Experts of a small language model.
Size: width 96, vocabulary 1743, 2.41M parameters.
Experts: 12 experts in each of 10 layers, 64 GELU neurons an expert, 2 picks a token, a softmax router, a shared expert of 128 neurons.
Training: a variant of SOAP for the experts, 264M tokens.
Below are experts of layer 5 (counted from 0) of a mixture-of-experts language model. Rows are named router (the router's row for the expert), up (a neuron's input weights, with its number), down (a neuron's output weights, with its number) and show model dimensions 0-95. Each number is 500 + 25 x the weight over its row's rms, rounded and kept within 0 to 999. Numbers have three digits each.
Before each expert's rows: "mostly gets" lists some tokens that are sent to it at least half of the time; "comes after" lists some tokens at least twice as common just before its tokens as in all text. This comes from a sample of Wikipedia text that the model never trained on. Tokens count by the router's weight.

# expert 0
mostly gets: " B", " S", " D", " J", " M", " C"
comes after: "\n", " |", "-", "|", ":", ","
router:507469506508507495512492498460487498528533535471495544512486509459536488482508474481528468551496511501550534491490471506488524489518503471492456483461494515524485512524476517479499464516504531483553572497498489519571477474500515490490480516496472474488519482488507516501458509505523489562
up34:470458482508488475510508520488508482509525496527527519508471518456475517511533487471507454502473470440487538497529479506518482477510543510493541516499460520476548557516512493515480498491460486501503520486469505498531500562512540496483506513470478500522481483539492543535470540503491508530
down34:513475540530519543476490442502504493459490483472499540478544528508515516471459470462542520510476493489500506473534499533540509470476513488471481488489506480545498497525507535488487476500501529531505503481498482533544498543530510511504492482507503542467506507487475480542493472539468518550
up35:482464525485527444536535471531479499527438535503456532540518491519497531497464479495469445513520547479502534510500469499472491495534489464492469497458514486493500472497506512541486493476497471498502537527489492504537492459501546508475521509509471502544522509486518529476495518503510515498
down35:490520502457500515475522554507498551422493486501530466527482513481456486513499524465450534480501539533512527446496496508461464458481467516496507465509518495501488495478537502490533518518542514514475502481504485507524536468487511491522500478475489501508476510502517483471488502493524500448
up36:477428510503519487486495535459508501510518519528493516483499486447496461469522506461528482538479486529531494519512512531498475494550510492493450477497528514508472514498509535518529546521473514519502524500514515507485480480503506465510497507524500498498500419554480484491511519472441496506
down36:512486520491491459475497544527508512520517540547484471481462496439533499523514530491494507485500502530544498496512501468528497468496542484522458492499437474495495513479467525504451506520464502532518457481517534521451467489486458470504520493514511497476490479531515526528513502464481506499
up37:492533482474496438511520523477454518507517510474491480484526481511503476495513522461500524562507455530544492505490505523466473494552508494506504483528493505471511451503478486484494514450472517479497483537473527536554532508499484499503491510459491460490494491522539529504482539508531521468
down37:492511479489524465529482504527488467502476499499482492513467459500498531496467491484528490473496448483539498544523508496486515520529501471503553510562435541515518512494490509508461484503486474475500508516475445468487512536525474538506459461523492494529484486515488523480486533477483540517
up38:501529483472469483560503535512493508528511540459526498491508507495506494500532489484528520469501504522495498501491470467487480487483477560542485515487455488507471502468528509508545478490474531489524461495488481488523496536508503482509510522516449481473447433513496531535458519483489495459
down38:544472545484509471490479540485482479494498519508521491492505512491433464510501538519496491520499512552512530471564503497471518475494521499489471475488539482489485526472502490475491498523509501510461486486482523537458511492520465542450499485498541497519559499506499488485447507497536497465
up39:525497494485509487532494483484512504469533521517507521501498474479486488495486474541535475491508471469482487496480475466480493519465532515461505457471494482518518497469520519493557513440552488483505563545511484496563501476512467545513461480499514457525468511519520501524504517485522487517
down39:508445536527518510496481520484501496494544512487495482494471471515480485456549511541489533491522477548523497501451521520459543482516483496533482457498490471482481498485472497522498521486467485481478528472475529488548482481511468509542486550481555530475500501493533498478505502521478496525
up40:521481481476532492501489489514492466483477487484533488491503471473509506509540469449510515483473532497469541546485500524524529515538487507520481445500480512521519484518526511469457511505512509496530540567473512494535533479472480529511485505489485545511481469525498455558504512464499479515
down40:482533498506488444480526478503474539494544533540504443527499490483496510472482513485473524495511459463485490537482489479486490525483523523523461524539463528492482513490509507524476483484505522490529468491519515475544514547508517489537478488482509533498454456515494505495510522474475435490
up41:491536467515504474512509485478511486502495495485510501480504540507525536564501448489520445551453490469504493495489516466485500500526504441523523466492497515533482476520476508498502516506518513539520568551491478550526488497485511475473491505515480498523468480492477484516502530459476501524
down41:506491494478520510492491500537512486481460518499503509525481461502445462476462512504451473473499495487487516456526538458468484497548449548491499494488519503480501514510518484537509503466488495501550486502534512460451528535530510475495502520520544481503529462482452470505534494502502485493
up42:474540497485495501492510524481534503511540473490494516472482481489526512486501467473561507500494486455514508478469475475476520462481549457490469512503512504505511476486477494543506568511512480477493552542439509530490490493510480528510553509511509497503510470485526486564514531504495505512
down42:479496519505533474470493532542523468482483511464525489488520521434502540496556510478496474492502487518451446518485479520502565496476472490495540501467531469501526489515479509510483496512470526551520478525468497470464495462497483494531504509489505537511469488481539494511515523511503485475
up43:493449530525530477466530501463529533542472495497510506502541482489487516530473461498512469508491552520532538523525495494482471478533513469510519493477484470500492510512476463554499517484519538488481519535476444524516538474523508487487520478489500482528460464527521516540497483510498485526
down43:488527498509460496481487555514486489523473482518504466456466494501471569521512553495507531501524483496491492539485511467501489529473514499543518502517446518471513489500497506482489528516481503492489511542477519501470488481561478538462507455472482488498486473494473481568510504490496498473

# expert 9
mostly gets: "6", "4", "5", "7", "8", "2"
comes after: " |", "|", ":", "1", "4", "2"
router:495509489470521490483510533518502508488499489461542517473496466486491495496531467479517510502505552490473493471529525518497511500507477511541508507508507537519472493512483502506514506484413537540545486515526525446528463498498504491460500472428443512509503478481516501479467488518524523521
up34:496512490522518486488473524499500515521469483447542507512530518501487531522519476496566487499496488492483494499480534505492477523529489478481485526496479523485471525537527468510474510499481470546490505511534460465497498503464485476490553488421488497501551528519533539512452480501467485492
down34:477502522520524479501510470490528478476457478539480505459477474520482492554506507471483525557530489465498498505495468483469529528432514529483469523512542531498507505516484492500463484524463514518504539513483540490505523466511522474536475495485531539532517490489494519486505517495451494468
up35:453477508510491526506504485495492481489544524496512478476491477512503454487497499441514511524506545519512484498481512508488472473521513467473519548514513488449536503489468518554514500502407523489473509506520488510537454510493471476472501520520471497540517501481487524473484462519499534498
down35:491480489474475461516555505550496496528506513489522470480487515525495491517543555489522510509524469466470513450520482530487479526480469507478462508559450429508500489501478533498489529471467514482519500506485471493514488497497494500505495514467511511561507462498485473510507522507487472478
up36:507510469506476538479487477511488478499493559499520446482514514498461509512460505447510525474483501486445535486504502541503551466497483560518513534521510499480517529472511504523514510520495548527457538497497477490548486526478491475477463534475489508501488498488508519487473525509490507457
down36:511479479528492513477479520497498477477532493530516484514450525495503491505498483498498538528492512507509472462543507560486531506412459522461517520496511483477505523513518481510496509490513517475475523467497519546464528498482509559515473522475484494524551505506534517465515496486536512532
up37:515493495486523470502485442515507497525503495461505496543518510491498480508526533460489518523462535480518510509517543546484519506478499493540506455496469536461522504479533539501470513468483483564498498511529515543503506510444499467498517543477519500499521505498536465512502530472544478515
down37:446502488517476483462507459475475524507540496456502502533534524488511502512471520545476495472507503484516541479488516515515500519504516483440507497495508494492500509507496526503585521459512509523505534520487495528497540487499473498509502485500539490502443512474483494493449485546490454462
up38:513508487496494483505508510544510494488522473451500498489492512484496495460514521451520558505508558521476520510516470540509532495480538512543521519472517483504486566499457484485512522476435530500496523472518503502492485519533483521469477480497491509530503472515487500453453458508460510492
down38:465499521510502508554510500460501522514472499513461472536542489467461505477486483532492468457495481485504481476474502457516505492465511475531543505537509565507498480488527523508494503486445463458470522494520470506518469461501505486521519515498497477496511459483519503530519446526513512527
up39:514483515493513521548488512469506501518487492502504478508485471506481454495493474513516491497463540499450505534520488469516519545488522475522515509515489492514557450518500478566499510528507463545507507490521504530523580486488486463495511510484464440483494471488516494483496466484469513483
down39:478487451516489505452468532501515503431502509467549532539489533511497468505520507476498511448515501493540512475478520514458485516506510509446479540503504520460514519464502492467481482476525498530478475462513488502506480494462490535526500487486491440502493493472495481476489493494537506543
up40:504486499477503496483509505475521467480513493484503534538470510499554499504498537479482511522473509527459471491517500494506507441481514454523531515481437452476506506452474458540487486501457501480530519540508481483515462525489478512540528512526480500518470480485516529530511504540517513460
down40:535506460536482457518476533537485435495439516500531532485504466508497520524551489491470515526487504529477498502503460507486498493538507517541488521480488462501485478511508471520522480536496519507519525479513485501534543487506504533523506514503541529502507564454521480487493489523502479528
up41:479520484531535486477520482470468512487486470454559483510550522456478483497497496485493533520442508487491490500509526512521486479502494504547517536507496485520492472460488490497512546512476460502519472527514522515484494509509493446449532504498494508471482534521541539491461496523474455491
down41:471517516529483524524475504474504501518534499481451478506508481493463541482461520519483530500525512483523480499474499517531478477495497490489479489502429565489434517500533527525491500527523508537418468499496493501480510482498529489520523516492508519494519503551510503475482516473516484533
up42:498449483519540482468485481518534495537479465490530520524464511447505506493521470476509491521501492520493456501456522521488570488476536492553509461489493532526509513495522537506529525508509530480489479504515533459528504469510502498517512469497503475529534469507453514481538527485520511497
down42:496476468517494506547517487539482462510471460522465532499464503523539469490511488456493471530520523512528470531505527483485473524476541493528497515519537497498489496495486467507517474516535500475525490527507473468506513485541470499519516515515482478478499509510563543466501486452548482537
up43:494514506511493479489540523484520510460542456559478538524510464465481535460511513500505567492468495506463462542532502518482501527538475476501504513510530512478531500481503486480502517487491523520496514495524526477503507440498474499476503529469459512548535514506541480536495493489488501495
down43:497475512463524470471508500510500505508538505485493459486464471499506516545507498496475523496524483553490515499533473500499477517446494503498454496505444464464494528522513487502499475509463469473496452452445532490502530545485542485494529530514484514495455513502553500485514481510517483491

# expert 8
mostly gets: " f", " le", " se", " sh", " e", " sp"
comes after: " the", " s", " a", " and", " in", " \""
router:487502452531480501509508463483489510489521554493512494450529501495451522502503498506542484496472492486479499496465526546498502477533516472495497516502549519524472521520470531522532524527495476494489545479472484486527467516550521500475525459461474461451498527447493485505514477507518518517
up34:505503458507486500510472494502503490509499533520506490496521456481465486510505491498479495507503466469483493463552525547492555525456503492483493487466535500499495476526496457497508513537467490513513569521468504521512499484480503515550459483526525435489463532476465462492522499510516466522
down34:546494516460522400525546514515543489471544492520482500521493504533514498478471487474517500497489498481466495508508538454481455513508541496515521526524503501520511480483504511443493507540515499504521501506512489469476512475463497481509540529543498516492497484485524532539502512502496470521
up35:466510484483484475482521479509474492505474508499510520537540519491532468564507517510553495518520492470519503528495504517519478485519530490513552480498487546493498515448499517512480501478515518514472507449425486528515482475504530526509487529467482474529537489528519540490495468526541521498
down35:488483544442511509530527528516497534516476494526456495545517466523493513468527479488511484508502491510476510492493485500491475482476481471530553513505473507519498491518523520468487490485495493470536472524499498480501501530481453552472514501469527549527531542534521526488494478470460446526
up36:527497502530483482491523466461500520521536489518547474518571488529490486539536469512487501498498535500469497470509499489449507542556456496487526494503497503438482538457471474519543542529507528459507520523501479510503501487502475507498505481485523489496523472493507458505497494515488508533
down36:480514494471495498543473493491467497534493536507489475498516533511455481464525496494522473531478512545496544519543515489502500533521493483473461505480473494502478462487508464450447476540537504511531473510530489519552503511536468493530489513510491456502467508552527483481527487501512490484
up37:501491508506473507513494520489508523475530485481507493492504479451498446494490478502513549502457503527483515517510488528510494471496477492510531499470526535526560443548503522519551512500489491489467418502489533505467487509515463524501510524469525497492515536486481540460527476482507496532
down37:484502491523569581471491553527483476513487505483487489536519518475458513493477484516487467458446539508523511511476498504523507440511475473488503513478489497481540515494495494483509485534511506489540484543495496498466490452463467506493459498513501537518532511508500519486502493492513511477
up38:462557484488485466504508459454471463486518511508479526500535487508520524500522490515506517524496494493510499482466511518552507493510538477463492519436457475494510521505519552494493481460524512543487494542473464479526502499489462517516543499494483487481484527490460515521534499475505496552
down38:453508483493493502515465527501460490472461506473504484531517520494511509496482515462452497455510464544502477495515489520494487479521502551504545519522468490491529446507494529500546469522462468530501473476474467515507484498538537484511519506510493499474459526500528477463539452523497521495
up39:511469496534497512481485484495542542494471540505553453475513496518485491532503504510529523489493503526438531528474494544482520478492513448489512483512505514509478487472490507556489551525538464497512544532538490506484518476474497453471479500520485487524482495471484495526468487485522472483
down39:488497519508496538467451486528504507525462522522500465514494550496511513521471467528502497510521488540458478528490503498475484513502509462505488493491456535485501521573479494481488460478530498516511479515506518486466502463530454474516504519519502492534492450536513544510560498464481512489
up40:517511483527497474500489497479523536501539506514516524483521491500473495439540467487493490492481472540477490515513552522547498499509494490529506541549489497461479461473520478468483490493519422474540506497490475483528500533491510471494492526494488514442515512534526483517497525476475457508
down40:505528563492476469532510489486465523524454512515474493494496531551526522561532483490472526540480528513523519467496487518457478497538520483504502489468520487448526482490494479534514516524491552465490532538465512507489470480505485506504502497513530493522520543480506483482466492493512526484
up41:512479476519482475525456496445494472463529537513517464489467531540482522505502551478535509545537523487501501504475512468510521492504445464505511493513484483515491479494497479509529516505519469515471507527446505495513506494469507484460523470502461483504493479522500496469497553510544539537
down41:500502541499516489501520509507495480481464508538519526530516513503476521517510530537524463478518484571472490484445490450536504542554509534501543462510537515509464506514495496480480497491471457479500464530504501458521480484502528465507508491496488546499499477493494514508505457523503485454
up42:498483445481525534500493469514493494532517498512506523514517492515523498518482479539509476550476514519500515489517501498480533488492515516553459469479468483485508485481510479496537482530487491437485527514460494512467480513508523496528506450504448506516460498431504512503512527476498553451
down42:498514487484510488566506466504501510472467489540536489454470512499513517487497558496493488528476470465530494479529487504514528507492478451474511477511484485564490489484513499499495516490471499536484537532540528522554511539485476492479509523484468479519524463474516488472550471517504505481
up43:480492501466467459477510498438499525488489484531516483494500489492506483443513530477533516489474437497479486511473467517509506531518493460481493456501506535482511498524484515524489484498496533507514517484475492516562539469533489528517514491490527470471513553485519523491542530524478468541
down43:486476531506457533516542514497487526547478534485519535483451516507446501511535538493494471468477543493520549507482521500510495490501511547501490486479498498515488530469516463467484516483469468493482506527486551521529461517487515486516527510501502500486470544474479538475462491464512532499